{"n_layer": 13, "d_model": 384, "n_experts": 8, "experts_per_token": 2, "d_expert": 256, "d_shared_expert": 256, "activation": "swiglu", "moe_layers": [1, 3, 5, 7, 9, 11], "router_score": "sigmoid", "normalize_top_k": true, "routed_scale": 1.0, "balance_loss": 0.000205, "balance_bias": true, "shared_expert_gate": true, "init_std_router": 0.0121, "lr_router": 0.00131, "n_head": 6, "n_kv_head": 1, "head_dim": 64, "vocab_size": 27375, "norm": "rmsnorm", "norm_place": "pre", "norm_eps": 1e-05, "positions": "rope", "rope_base": 21400.0, "rope_fraction": 1.0, "qk_norm": true, "attn_scale": 0.125, "tie_embeddings": false, "parallel_block": false, "init": "uniform", "init_std_qkv": 0.0318, "init_std_o": 0.00623, "init_std_up": 0.0318, "init_std_down": 0.00382, "optimizer": "adamw", "lr": 0.00137, "beta1": 0.9, "beta2": 0.95, "weight_decay": 0.1, "lr_head": 0.0102, "warmup_steps": 560, "schedule": "wsd", "decay_fraction": 0.538, "decay_shape": "linear", "final_lr_fraction": 0.1, "batch_tokens": 131072, "seq_len": 1024, "doc_mask": true, "train_tokens": 1271000000, "steps": 9697, "dataset": "wikipedia_en"}
Below are experts of layer 7 (counted from 0) of a mixture-of-experts language model. Rows are named router (the router's row for the expert), gate (a neuron's input weights, with its number), up (a neuron's input weights, with its number) and show model dimensions 256-383. Each number is 200 + 20 x the weight over its row's rms, rounded and kept within 0 to 999.
Before each expert's rows: a language model's description of what the expert responds to. This comes from a sample of Wikipedia text that the model never trained on.

# expert 4
Table pipes, sentence periods, closing brackets and list joiners in tables and enumerations, such as |, )., and, or, including.
router,226,214,179,212,230,213,192,248,187,197,216,219,211,194,201,229,232,199,224,222,214,214,188,213,197,182,219,202,171,212,200,211,210,222,221,237,202,228,200,216,175,176,188,173,222,204,181,206,174,183,214,202,200,208,227,206,190,183,186,214,216,226,194,212,201,186,202,210,220,201,187,232,208,204,199,214,177,222,196,159,205,191,188,212,193,207,236,192,184,186,224,196,170,203,196,212,205,186,216,203,214,255,205,199,208,210,227,196,198,182,206,209,177,191,195,216,228,167,194,176,206,207,207,180,192,185,206,174
gate8,200,212,168,199,221,119,221,185,224,194,196,183,234,201,211,216,184,226,169,236,172,182,182,218,209,184,179,184,179,167,197,193,205,231,203,180,194,193,225,223,201,207,225,216,204,210,237,202,171,200,188,207,187,225,170,191,192,177,210,219,217,212,198,199,216,180,197,210,205,251,212,143,188,179,205,179,198,190,182,190,186,231,195,198,193,169,202,187,195,204,180,205,185,219,233,192,189,207,237,194,242,201,209,216,196,197,194,193,182,230,192,184,187,183,205,219,183,194,190,171,239,207,177,152,244,207,223,199
up8,184,182,204,195,184,184,164,201,237,204,210,216,210,208,206,198,203,192,220,194,222,236,176,202,179,249,200,213,183,229,200,186,165,187,203,209,182,197,193,215,221,187,196,202,205,180,238,198,141,237,250,214,197,185,218,218,173,184,202,183,205,226,204,180,261,170,216,172,220,216,184,195,226,204,187,207,207,164,210,197,190,203,179,194,185,187,208,202,178,178,217,176,212,218,221,201,200,211,236,201,209,201,195,173,202,212,164,172,213,187,159,195,178,234,199,193,222,207,238,178,235,185,186,187,197,187,199,188
gate9,164,186,200,205,224,199,204,189,207,219,222,204,184,197,206,205,193,192,171,192,201,207,216,210,188,187,200,218,188,198,202,195,185,239,191,219,163,230,207,191,193,214,205,192,193,186,203,228,187,169,184,239,204,192,225,161,176,169,211,210,232,229,190,195,197,235,154,189,229,222,203,221,154,219,220,213,197,193,231,221,208,206,159,229,157,217,190,165,214,198,156,197,215,187,181,240,214,171,195,182,192,207,218,205,185,203,197,183,203,203,188,206,208,193,184,193,203,184,194,179,224,203,210,181,193,172,223,153
up9,209,182,194,199,243,191,233,195,195,195,216,214,189,191,227,198,186,197,181,191,213,196,195,209,214,239,186,168,165,201,191,224,215,208,186,193,189,197,187,224,202,146,193,208,201,201,183,198,201,183,183,253,177,231,189,241,199,203,175,209,211,186,177,196,208,234,203,222,192,209,219,210,182,213,197,199,193,187,241,202,173,187,197,194,223,214,209,175,194,212,208,198,186,175,166,178,238,178,203,221,208,204,189,216,187,205,172,194,215,204,207,151,185,200,169,229,194,217,202,203,188,202,182,143,193,183,221,168
gate10,194,148,201,173,184,161,206,229,183,169,158,231,154,186,200,196,198,169,222,188,191,229,229,186,240,232,222,195,240,192,204,208,193,209,153,172,189,197,170,196,225,199,225,207,229,215,231,191,185,203,175,218,195,206,226,209,165,171,215,218,172,178,180,212,182,189,185,168,205,222,208,165,175,210,188,206,200,191,227,232,218,215,207,234,203,215,218,213,196,171,198,199,216,196,188,222,207,188,214,190,185,216,190,183,162,196,211,194,172,210,203,230,204,203,178,187,199,184,188,206,182,233,203,203,145,211,200,200
up10,186,198,191,196,199,204,199,203,186,196,237,182,255,203,215,215,220,210,180,201,176,185,200,213,196,200,180,193,225,190,201,169,172,187,183,190,197,196,185,179,177,210,248,212,193,157,174,211,201,215,220,220,214,217,188,186,167,190,232,214,176,246,208,195,235,210,225,197,202,234,200,221,189,138,207,175,189,183,191,202,187,187,198,188,208,204,206,177,224,198,183,210,220,240,186,197,186,170,190,197,206,202,169,188,187,193,148,164,193,201,203,250,215,221,215,218,195,190,194,206,239,177,190,195,241,202,184,214
gate11,181,214,196,221,197,204,175,173,214,179,183,158,217,185,178,226,184,199,197,233,172,228,231,189,187,213,213,211,201,225,216,198,207,235,194,229,205,244,194,204,209,225,190,174,169,179,222,209,224,189,210,222,234,193,204,190,209,228,216,215,198,191,173,227,212,191,185,201,196,221,197,196,214,171,189,205,202,190,228,218,225,211,214,163,178,167,169,189,199,203,205,201,177,199,176,235,173,187,193,214,195,203,187,233,194,210,194,204,197,206,223,171,187,178,184,172,222,187,202,199,183,212,192,182,178,177,195,185
up11,186,211,197,207,176,191,194,209,208,202,213,199,168,199,196,188,190,200,158,160,199,198,218,195,195,209,199,161,217,231,211,196,225,205,180,178,182,184,180,198,203,177,194,241,193,204,194,216,171,196,175,197,185,203,197,207,193,220,188,180,139,208,193,165,179,233,210,237,205,193,208,214,210,242,202,162,226,173,202,238,194,217,193,206,218,220,199,239,179,209,202,227,198,174,193,169,215,215,219,209,170,209,233,220,191,190,202,206,190,178,203,206,219,219,201,236,182,198,206,222,203,214,171,190,187,194,181,209
gate12,202,176,169,242,193,162,212,195,229,169,184,225,196,176,230,213,187,209,220,198,214,212,203,186,188,202,213,200,180,184,197,198,215,185,213,177,193,196,182,212,200,203,222,176,190,231,214,210,264,236,232,222,201,188,175,197,192,197,198,201,178,205,195,219,193,205,172,170,162,191,190,202,173,221,163,188,210,214,191,192,211,233,212,197,204,224,163,247,203,209,223,211,190,194,205,211,234,202,206,194,195,178,178,238,220,228,206,193,185,185,199,179,146,210,204,209,188,226,188,136,214,221,218,222,171,194,212,211
up12,220,169,265,181,214,234,202,240,193,159,203,194,209,185,157,160,183,223,179,150,229,205,199,201,197,183,217,227,217,191,190,184,197,193,167,217,206,200,197,224,221,182,198,204,198,188,213,176,190,212,188,209,166,176,192,192,204,222,186,164,212,190,221,202,170,191,189,193,193,188,217,173,195,245,179,190,197,217,206,203,214,205,220,169,164,216,190,170,220,195,209,218,162,172,174,189,203,170,227,236,177,224,211,204,169,216,185,205,225,208,192,166,186,212,197,163,189,179,162,207,180,188,200,181,165,212,191,183
gate13,222,198,224,216,183,226,195,172,180,170,199,205,197,188,204,187,199,189,195,212,224,193,236,174,221,225,228,180,205,224,196,154,185,194,167,197,181,200,205,216,200,221,215,198,207,202,193,186,167,220,218,187,230,173,220,191,229,203,192,192,225,203,186,226,226,195,190,197,210,190,201,208,216,208,201,188,226,178,187,193,192,199,174,189,236,201,168,222,175,207,255,184,215,183,178,178,166,209,238,210,217,181,193,169,197,201,212,175,235,177,204,231,163,198,217,192,221,203,195,231,189,199,168,213,209,226,184,183
up13,212,226,230,247,238,211,176,183,197,171,217,221,204,187,228,216,227,195,219,185,205,231,231,176,170,182,239,175,226,182,181,232,221,186,194,220,209,244,211,191,189,206,189,235,196,231,190,222,201,184,191,193,193,190,143,195,199,208,175,181,201,180,227,221,175,213,176,194,213,196,209,200,165,245,200,223,184,185,192,214,207,194,194,208,158,240,201,216,223,204,214,201,225,174,216,149,205,187,224,175,226,203,185,196,181,191,196,185,191,159,229,219,198,213,208,206,200,211,159,182,213,197,149,181,203,208,211,213
gate14,213,173,179,198,159,207,195,195,197,164,168,198,206,227,206,235,209,212,177,188,219,209,182,196,187,206,185,198,197,216,229,192,229,185,166,198,183,180,185,214,241,178,208,187,192,182,199,207,217,184,205,199,185,232,176,199,148,158,188,191,211,204,210,202,214,239,238,233,212,230,234,189,224,186,181,219,205,183,181,206,191,221,157,188,192,199,184,185,223,201,203,221,163,200,173,210,187,212,200,167,199,174,156,212,170,166,212,209,195,212,226,188,171,179,200,196,189,161,216,221,218,213,193,168,164,203,186,229
up14,169,199,229,255,184,196,212,191,188,186,188,196,231,211,178,216,216,202,160,203,209,202,223,222,153,162,188,191,222,226,225,181,194,185,204,197,177,190,202,189,204,169,249,190,196,184,214,191,199,207,182,239,213,196,216,199,205,212,214,203,218,171,205,211,234,164,193,206,204,186,204,220,179,150,172,161,220,187,180,202,181,198,203,186,233,203,242,212,182,182,200,183,204,205,245,198,196,236,172,219,194,223,209,189,207,205,169,192,215,210,186,175,191,200,190,171,198,202,176,221,184,197,192,204,211,187,192,223
gate15,187,179,184,214,221,226,202,230,217,175,146,190,164,202,192,228,188,202,200,219,227,205,203,214,168,175,186,161,201,202,219,208,197,216,198,231,199,190,216,196,179,213,197,187,183,211,203,214,208,157,206,201,187,197,176,188,221,214,205,191,177,144,222,230,220,201,184,189,228,206,194,212,197,263,199,196,201,214,201,205,200,209,156,186,207,183,211,201,178,175,207,198,176,186,190,190,217,215,216,212,222,222,164,227,168,229,241,213,201,204,230,191,166,198,198,178,200,197,205,182,165,190,182,195,178,217,215,187
up15,188,205,212,222,200,217,164,198,197,244,211,183,211,207,194,187,213,217,190,202,231,221,181,197,197,220,222,203,185,217,195,213,182,195,218,197,192,198,185,224,241,222,213,182,199,195,191,207,177,187,157,188,200,180,214,200,191,195,209,219,190,185,213,166,186,173,231,165,182,175,215,183,243,211,231,235,220,209,199,203,187,218,205,166,216,232,221,177,198,237,238,209,199,208,198,213,202,224,161,210,181,211,205,214,172,206,202,224,217,179,198,192,188,214,154,157,204,205,239,209,217,207,214,197,200,208,207,224
gate16,202,245,215,166,225,199,205,211,192,186,202,224,184,203,163,225,221,215,181,201,194,200,223,171,178,220,201,157,223,205,196,197,215,219,185,158,216,191,169,194,174,208,218,205,213,196,184,213,222,195,201,185,203,178,199,230,198,165,212,173,205,196,193,256,195,195,183,183,209,209,179,195,216,200,211,187,213,164,181,210,198,195,191,214,211,190,216,230,211,193,205,183,215,200,189,169,203,203,212,254,188,221,208,183,211,208,231,182,189,180,206,203,154,155,197,200,213,193,203,225,190,193,194,221,191,205,190,183
up16,184,178,172,234,162,212,215,185,207,213,194,175,183,187,175,157,179,207,229,222,193,198,185,258,202,192,220,210,196,191,227,243,188,176,168,232,212,222,214,229,223,178,183,213,168,177,206,172,186,145,196,219,198,205,233,196,178,232,200,212,178,220,188,190,216,249,202,229,248,212,232,183,185,190,199,215,209,232,217,211,202,205,205,191,208,213,197,187,175,176,210,180,199,180,193,229,200,182,215,236,202,235,191,216,170,212,178,221,215,180,219,187,232,190,230,191,193,209,200,167,196,213,192,155,200,206,210,164
gate17,239,168,190,203,180,197,216,179,199,153,203,206,230,205,218,196,219,159,203,196,224,195,203,193,163,175,201,193,201,202,182,208,182,210,218,229,197,262,219,200,209,223,184,179,165,205,218,193,191,209,204,215,241,208,230,194,156,197,216,184,224,183,182,209,208,210,160,205,218,195,207,188,193,207,232,178,193,198,205,220,224,173,191,211,243,246,193,194,175,185,219,193,225,190,204,203,179,204,229,184,216,235,188,221,213,219,168,177,203,166,159,203,224,222,180,226,178,199,190,229,194,215,178,181,227,191,206,186
up17,197,179,207,199,193,193,223,190,196,226,212,184,184,218,185,206,243,175,261,213,235,211,203,184,197,226,213,203,169,213,205,211,206,193,196,195,185,175,211,228,213,191,192,194,200,213,235,218,191,160,204,233,208,183,224,195,179,196,202,235,180,185,173,196,192,197,227,216,241,190,229,218,221,205,251,194,232,185,215,202,184,203,168,229,238,177,207,176,190,196,223,230,210,213,225,218,172,197,216,178,214,201,183,186,276,197,185,186,216,219,180,160,188,209,233,172,202,241,217,206,189,215,197,185,223,158,218,173
gate18,199,189,206,252,191,201,195,211,204,191,168,211,232,219,207,171,191,235,226,217,178,219,227,178,211,213,173,223,195,188,203,211,207,183,206,214,240,197,213,226,187,171,209,202,195,172,155,237,194,167,167,205,195,194,197,184,208,216,201,214,214,203,209,226,211,176,205,178,174,224,196,199,176,196,243,210,214,199,154,196,185,217,195,175,181,208,208,189,211,204,189,201,212,213,185,197,220,185,198,175,174,232,196,190,188,189,202,223,169,191,199,197,171,194,204,234,181,164,204,207,169,197,189,203,198,199,216,225
up18,199,256,214,191,201,190,152,165,147,194,190,208,183,200,202,205,204,223,197,179,201,228,222,193,212,174,191,190,198,217,205,210,206,185,206,214,210,164,192,201,202,189,214,186,204,201,210,188,198,172,206,202,177,176,198,211,179,192,216,180,214,181,196,189,224,195,205,211,191,209,205,239,221,183,187,220,195,171,203,199,203,232,185,248,191,204,172,228,189,210,204,226,174,209,199,201,151,202,226,193,200,158,224,176,187,228,204,189,179,160,205,155,177,222,198,185,198,210,232,240,234,198,193,206,208,218,221,194
gate19,200,210,189,225,208,207,204,185,218,240,203,156,244,219,189,189,187,158,202,223,212,197,189,230,215,203,234,200,217,186,209,227,250,204,189,193,195,219,206,198,188,191,224,221,172,176,208,191,149,217,182,190,183,233,193,188,213,208,207,191,176,221,186,191,200,196,198,177,190,208,217,180,230,199,238,248,218,173,160,206,231,213,190,205,204,190,211,246,182,196,208,150,208,167,202,192,214,194,164,206,229,205,188,196,204,173,191,225,216,175,211,185,191,194,204,244,183,205,218,158,188,193,183,206,193,197,218,194
up19,204,198,207,201,175,222,173,220,184,191,186,165,199,185,187,224,184,190,210,224,191,200,205,206,203,213,211,186,195,193,193,186,146,188,221,200,207,192,210,172,199,241,172,183,237,179,207,209,217,236,186,171,205,189,209,149,229,185,231,193,195,192,215,201,164,220,171,169,186,220,191,188,195,198,173,188,175,232,188,202,206,205,236,195,201,235,180,196,274,209,202,216,158,217,192,232,205,238,204,173,162,188,226,229,232,196,173,196,184,209,195,186,237,204,200,207,212,201,203,208,179,207,193,214,207,225,161,238
gate20,202,223,201,215,224,223,209,205,183,183,184,209,189,204,191,259,209,220,225,217,181,193,208,185,195,219,219,173,199,216,229,206,230,219,193,230,193,188,185,204,211,175,241,193,224,212,172,221,223,174,178,175,222,184,195,223,225,175,197,200,191,187,184,225,211,190,240,174,188,192,211,201,183,237,203,187,217,204,234,194,183,208,184,206,230,181,211,180,167,228,213,199,185,192,203,227,186,201,213,217,215,192,167,211,168,229,202,205,198,205,163,242,158,208,153,174,175,236,224,204,181,173,205,225,194,209,182,213
up20,187,233,202,205,200,223,194,192,179,215,189,213,227,244,166,183,188,175,216,203,209,158,193,215,191,197,200,188,174,207,162,192,209,190,224,198,207,214,205,230,224,186,222,214,229,201,198,208,178,168,227,168,170,213,138,150,221,141,194,187,200,204,166,221,207,227,200,209,234,179,187,213,160,252,199,164,151,238,193,189,190,223,196,156,175,161,223,177,209,206,210,219,173,197,174,194,213,209,213,172,202,196,206,230,236,216,188,219,206,230,195,189,207,179,184,202,178,224,179,218,171,189,206,169,189,197,161,186
gate21,220,211,210,223,187,176,182,200,217,225,206,206,207,164,162,208,185,216,214,168,215,218,199,203,168,200,189,195,208,201,239,165,197,204,208,176,222,217,181,204,209,180,201,196,207,212,225,192,221,236,207,145,180,154,196,189,172,202,171,206,189,192,216,225,185,233,200,229,204,188,210,185,172,208,233,194,186,210,207,171,195,233,194,178,203,171,191,190,216,232,193,207,166,207,213,204,185,190,219,209,195,231,198,215,217,205,219,178,237,157,196,213,193,216,210,227,180,200,204,163,177,211,222,182,211,201,215,196
up21,212,188,200,193,182,167,199,186,191,198,215,197,191,194,209,237,196,201,198,212,207,205,189,202,231,191,191,204,205,198,193,176,202,205,184,195,169,208,202,216,169,214,201,162,184,193,209,218,240,187,196,206,180,186,182,196,249,230,215,183,153,213,193,220,178,201,223,194,176,202,197,224,224,185,207,236,191,231,190,204,195,195,197,170,181,212,197,231,220,181,195,191,206,222,225,205,196,184,231,213,229,188,173,181,209,205,210,198,206,199,196,231,190,192,208,180,184,184,202,200,225,201,172,242,192,182,210,201
gate22,202,176,192,203,184,182,165,176,191,165,205,194,218,233,231,178,214,169,208,182,213,215,196,186,199,234,206,216,184,229,237,188,226,200,178,201,184,199,187,197,186,202,200,227,205,192,185,198,195,193,204,205,209,168,199,258,180,257,154,217,225,205,221,186,215,205,244,226,238,191,182,188,250,180,229,180,205,186,218,192,217,206,176,203,232,196,217,231,177,211,198,194,238,204,233,191,169,235,212,180,198,230,167,183,192,231,201,183,191,187,157,202,216,213,178,203,205,186,198,211,211,205,178,158,195,190,179,206
up22,194,193,223,178,199,204,241,205,201,165,188,192,175,194,206,170,205,180,188,222,198,212,212,179,180,214,190,198,217,212,229,195,231,177,208,190,175,186,211,223,156,217,196,220,153,180,168,211,184,180,245,194,223,201,243,218,194,200,198,205,171,185,184,208,216,186,166,204,171,198,179,197,249,167,244,199,211,143,197,215,228,188,176,199,195,166,168,218,208,196,207,185,179,208,184,176,223,201,164,206,212,208,162,187,227,217,202,188,196,178,206,220,226,196,211,209,192,207,215,200,192,232,168,216,202,184,214,212
gate23,209,209,237,203,211,213,143,197,196,182,194,210,179,190,216,192,182,183,209,186,185,201,210,197,164,206,204,179,200,201,214,186,199,202,186,189,206,206,197,164,194,193,241,233,152,199,212,217,224,165,203,167,181,201,184,178,215,175,228,184,201,158,190,227,196,207,149,207,196,176,203,187,203,223,226,191,196,146,186,221,207,203,180,182,207,242,197,184,232,196,201,206,179,206,200,229,188,176,198,242,207,216,184,211,233,202,171,207,203,195,180,201,237,213,209,209,202,169,176,218,184,208,195,215,209,231,196,203
up23,228,161,210,178,179,198,179,211,184,176,212,205,209,213,204,190,217,225,154,167,226,209,192,198,174,185,189,226,196,203,167,184,208,224,184,182,187,181,230,210,193,160,204,187,185,229,228,232,172,208,181,165,226,169,215,164,195,189,210,192,244,189,181,231,210,216,223,183,184,184,220,188,212,226,225,242,201,175,222,207,180,195,227,217,220,224,196,198,176,235,194,249,202,175,177,191,200,213,182,197,187,205,178,219,197,204,196,195,212,175,168,218,202,202,191,198,202,197,169,245,185,188,181,197,238,189,204,189
gate24,188,198,183,196,214,190,210,200,190,236,162,189,195,223,179,190,166,222,212,212,196,184,196,246,170,202,170,217,210,225,207,239,198,207,186,190,208,224,165,215,187,185,221,188,176,204,171,224,209,193,192,179,208,205,214,172,187,205,207,211,155,219,170,219,183,193,220,194,203,201,210,248,225,218,220,164,211,217,184,199,181,188,211,231,211,215,199,254,166,183,231,195,212,209,180,197,244,223,206,201,182,216,201,198,202,191,191,197,230,210,206,185,221,191,207,232,209,198,190,182,202,181,229,203,209,195,244,203
up24,177,227,204,173,219,210,218,183,228,190,233,207,164,184,189,187,192,190,166,209,250,176,217,205,203,219,219,190,208,254,207,213,220,161,197,203,205,182,216,226,223,192,188,195,193,182,197,189,178,190,205,138,162,204,189,232,204,212,197,197,183,209,201,204,218,214,193,213,214,197,216,163,222,183,210,229,209,194,219,214,207,218,210,162,243,190,187,202,186,185,188,195,208,185,204,177,191,199,212,193,228,200,159,191,211,188,235,216,206,222,213,197,176,171,210,166,185,211,232,227,150,225,183,187,166,205,207,170
gate25,219,195,210,171,204,205,200,228,173,171,209,182,185,188,169,170,206,215,146,198,183,186,194,167,182,177,186,204,253,212,206,200,217,217,168,235,226,187,190,208,228,210,233,203,213,218,185,184,203,200,172,234,188,190,162,243,167,197,178,240,198,200,216,187,186,175,197,192,197,211,208,183,201,194,226,208,235,236,222,199,180,209,178,202,182,222,187,209,208,203,236,208,206,182,202,186,183,204,189,203,165,206,219,194,191,236,155,186,215,202,211,241,204,199,196,224,216,206,198,184,189,209,197,159,138,209,195,196
up25,180,169,198,178,197,228,229,231,194,196,158,202,175,195,201,218,207,198,207,180,215,190,209,200,215,199,188,185,190,197,228,197,203,194,216,214,181,180,195,189,225,181,201,229,215,193,179,194,195,248,158,177,172,247,182,171,189,183,204,220,216,186,197,188,208,193,177,193,188,203,196,189,170,238,174,202,207,222,200,192,205,166,190,181,206,196,209,173,186,215,209,239,202,183,215,199,237,227,201,191,209,198,195,258,197,208,221,230,217,234,208,154,189,192,201,168,209,201,205,207,163,219,199,162,186,204,212,187
gate26,177,190,212,184,228,220,194,176,182,208,192,207,204,184,175,197,223,204,189,198,194,202,214,216,208,166,155,178,190,204,207,231,192,196,196,199,200,208,175,246,194,205,217,218,227,220,224,202,217,184,217,232,191,209,195,199,184,202,204,206,203,226,197,220,207,226,224,181,217,208,229,181,222,184,216,214,166,189,190,191,224,199,202,216,203,242,242,184,204,209,236,194,178,198,172,205,192,190,229,206,183,214,136,228,206,205,221,194,207,239,180,202,206,206,221,165,211,194,149,221,183,186,210,215,221,210,190,203
up26,190,194,228,176,240,151,198,200,197,229,191,217,183,245,199,221,204,209,188,215,211,228,211,216,218,235,166,181,183,199,194,228,171,147,191,194,190,203,182,184,175,173,192,163,214,188,235,231,210,171,170,191,165,208,222,185,186,212,223,186,205,176,204,193,223,167,203,206,214,207,192,195,220,183,177,189,184,184,200,176,171,200,195,198,189,195,221,238,197,177,237,222,210,231,225,174,199,208,178,191,233,202,195,192,245,199,193,215,174,211,184,217,202,227,213,197,213,185,208,196,223,163,226,204,193,227,221,206
gate27,211,210,169,177,202,214,228,202,224,207,183,203,214,198,150,208,222,232,180,183,158,227,179,214,210,221,238,194,226,193,217,268,216,173,208,179,207,219,235,211,201,214,211,185,218,205,202,230,178,227,154,179,201,173,234,196,214,193,216,188,188,191,179,195,196,217,224,185,195,190,233,175,222,190,169,227,207,179,212,211,187,201,182,226,177,179,177,212,172,216,220,204,173,183,191,200,207,204,156,206,197,193,190,212,188,202,251,178,216,177,198,178,219,204,271,182,189,205,238,172,178,230,199,218,179,218,218,191
up27,198,173,211,203,198,176,236,159,192,184,202,204,195,181,245,184,202,184,186,175,215,205,224,201,182,185,184,194,178,188,209,186,211,189,202,204,165,195,176,175,177,212,205,179,232,170,185,203,231,207,194,194,192,254,214,206,183,220,216,220,218,238,217,187,206,208,182,193,214,211,168,173,167,179,167,212,214,206,191,196,200,229,202,193,180,207,231,178,211,190,216,213,214,186,222,199,239,205,193,187,176,201,164,188,188,154,185,203,191,178,238,166,230,214,172,198,185,209,174,168,166,207,233,205,201,215,160,200
gate28,178,206,197,229,193,210,212,184,191,176,202,185,174,200,226,214,181,212,217,215,223,190,187,204,183,204,223,161,201,186,215,211,190,208,214,207,219,179,195,218,228,168,210,196,227,206,196,199,237,207,208,210,206,233,195,196,212,163,219,172,168,183,181,200,194,225,191,220,217,217,254,176,220,220,198,226,184,224,207,205,220,234,210,180,188,213,212,192,199,195,195,223,192,192,212,241,222,199,231,217,210,202,185,184,203,200,183,206,197,190,161,187,215,185,230,175,182,225,218,165,193,195,189,164,219,169,223,186
up28,182,166,215,188,203,224,196,207,175,209,166,196,217,190,200,205,216,224,216,204,217,221,187,213,225,227,212,205,212,183,200,151,186,204,222,204,242,189,219,213,230,229,203,183,207,158,190,199,189,175,190,220,200,218,206,188,177,194,191,191,212,216,210,208,217,192,204,170,192,192,144,216,193,199,179,191,191,184,213,187,240,214,193,182,203,181,182,158,242,211,132,200,191,204,198,176,211,200,157,207,193,197,245,221,159,195,175,190,183,220,200,181,196,217,213,226,238,202,200,180,189,165,161,172,213,200,213,192
gate29,221,193,171,221,172,223,215,191,207,180,225,221,183,206,190,216,219,200,232,186,172,205,256,200,203,219,215,191,180,202,213,187,206,195,196,217,211,189,184,192,266,222,240,247,201,186,178,207,166,224,199,205,213,189,196,183,174,208,208,187,201,211,190,211,211,217,152,191,210,174,189,220,157,185,189,230,204,197,201,222,213,195,234,175,175,180,189,181,186,191,213,192,176,198,221,201,203,192,195,203,169,206,192,197,220,204,179,232,215,222,190,154,204,197,204,246,200,196,205,216,215,218,198,194,192,178,192,187
up29,208,178,202,209,188,198,191,183,201,165,226,194,175,218,198,242,239,202,217,171,197,217,222,200,211,182,205,184,197,169,222,205,198,185,202,226,202,194,195,201,221,195,205,238,192,179,157,227,200,225,203,183,201,164,200,217,183,156,199,215,196,174,214,206,199,217,174,161,179,164,184,224,161,230,214,200,187,154,248,199,189,201,216,205,219,195,188,184,171,197,217,203,219,184,197,207,216,229,228,178,219,171,181,234,168,225,210,186,213,220,202,211,208,227,191,210,201,180,199,181,221,189,184,222,210,221,208,194
gate30,174,172,197,228,162,214,176,163,213,213,194,194,204,184,185,163,171,198,197,202,203,198,199,215,197,207,189,196,220,203,208,205,181,184,206,205,173,194,206,205,216,164,214,196,195,182,210,216,210,206,215,231,200,212,239,186,206,160,229,227,188,167,168,204,192,186,168,194,232,210,201,204,202,197,165,207,204,206,213,207,174,187,188,192,180,201,195,215,206,205,202,197,190,217,210,194,183,179,209,193,216,218,179,210,243,180,210,198,203,200,204,206,139,218,175,205,182,211,234,195,168,214,197,209,200,232,223,187
up30,186,236,215,220,177,184,168,166,230,205,196,231,219,190,181,208,188,191,174,201,192,184,177,185,178,205,193,217,242,209,206,192,171,164,204,235,196,187,217,215,163,195,195,189,184,207,225,154,177,204,205,204,211,212,213,213,180,178,211,213,193,217,187,214,196,180,213,205,201,182,204,207,235,207,196,196,200,175,223,187,205,191,211,227,206,202,237,206,189,177,215,174,216,213,210,206,180,158,225,214,201,186,196,194,208,186,199,184,208,161,202,191,159,238,167,214,235,195,161,226,201,241,201,240,205,222,190,181
gate31,189,192,244,201,174,207,167,193,218,182,197,179,186,202,186,220,201,220,196,183,203,186,198,190,147,207,191,215,211,205,238,193,223,171,214,178,228,209,177,181,182,212,144,191,164,215,222,197,240,196,229,170,175,207,216,205,216,236,188,221,184,183,217,209,196,178,196,226,199,202,202,182,203,200,183,164,195,179,201,190,213,241,172,175,175,202,206,207,193,158,187,182,188,172,203,203,173,199,202,201,223,233,213,216,218,159,195,202,226,166,152,213,185,214,230,192,210,193,199,182,185,202,204,205,204,197,213,177
up31,180,219,168,213,238,192,216,196,188,208,174,199,192,189,190,217,205,224,222,194,205,215,180,198,214,184,184,185,200,171,179,196,198,220,198,167,192,195,184,205,170,176,226,201,193,207,224,235,229,179,202,220,207,211,193,174,213,170,206,153,216,191,187,201,153,200,181,202,179,212,204,201,186,204,198,239,199,193,178,196,201,234,181,217,159,213,210,202,200,208,185,196,203,233,169,225,206,262,183,177,206,198,200,232,203,174,233,186,165,208,231,180,184,205,176,194,179,203,198,150,232,214,208,189,178,219,207,200
gate32,211,198,199,188,228,165,168,174,201,200,160,187,175,204,166,201,189,210,192,200,165,195,230,188,196,180,215,210,228,207,189,201,208,200,213,218,220,212,167,180,182,190,206,212,208,218,175,194,183,192,141,142,189,179,193,182,212,184,240,207,221,189,187,208,219,186,179,206,208,218,226,183,212,228,201,221,203,204,192,202,201,230,154,213,192,222,230,223,192,188,199,188,213,170,189,216,213,220,185,220,203,200,195,213,216,184,242,194,204,183,222,187,192,173,196,177,224,213,234,183,204,228,173,202,174,203,203,176
up32,175,182,215,153,209,166,192,232,190,186,199,163,215,208,182,183,181,207,194,209,245,168,183,197,213,196,195,206,242,205,189,175,238,193,171,185,210,185,191,162,224,237,212,203,182,194,183,232,209,181,179,134,217,199,213,184,229,176,193,209,206,222,186,209,198,199,217,212,229,195,220,178,207,195,187,152,190,190,238,216,235,183,207,202,172,191,221,200,216,187,205,196,196,213,193,203,206,219,188,221,215,198,200,194,217,198,201,193,196,185,171,190,246,211,192,168,213,204,203,224,218,194,186,200,185,158,175,185
gate33,224,209,212,222,216,213,197,188,174,223,201,228,179,210,190,211,182,179,203,214,212,218,203,219,208,178,216,186,202,177,207,226,197,222,227,209,253,193,210,200,205,188,213,188,160,223,224,213,203,176,193,204,181,187,209,211,224,195,180,178,174,186,185,230,184,180,138,191,218,192,186,170,191,198,211,186,190,220,216,194,230,205,183,221,177,209,224,197,191,203,215,206,202,197,184,224,194,191,239,220,212,198,192,198,251,217,205,230,212,189,185,183,190,200,222,197,220,196,224,163,229,229,237,213,191,237,238,205
up33,195,151,176,173,207,206,166,214,187,183,206,193,194,193,218,240,204,187,203,171,204,210,214,197,204,215,233,202,207,199,207,232,216,228,180,235,191,239,190,196,219,203,210,199,208,196,197,241,209,209,188,220,205,197,214,211,165,198,193,198,248,174,197,195,192,190,164,252,216,224,220,205,190,178,175,217,185,189,189,201,225,193,187,190,181,194,222,196,202,179,234,188,225,200,183,202,187,205,224,185,214,192,196,208,186,224,221,169,214,210,180,178,157,205,242,181,200,169,212,220,224,195,221,212,187,165,210,163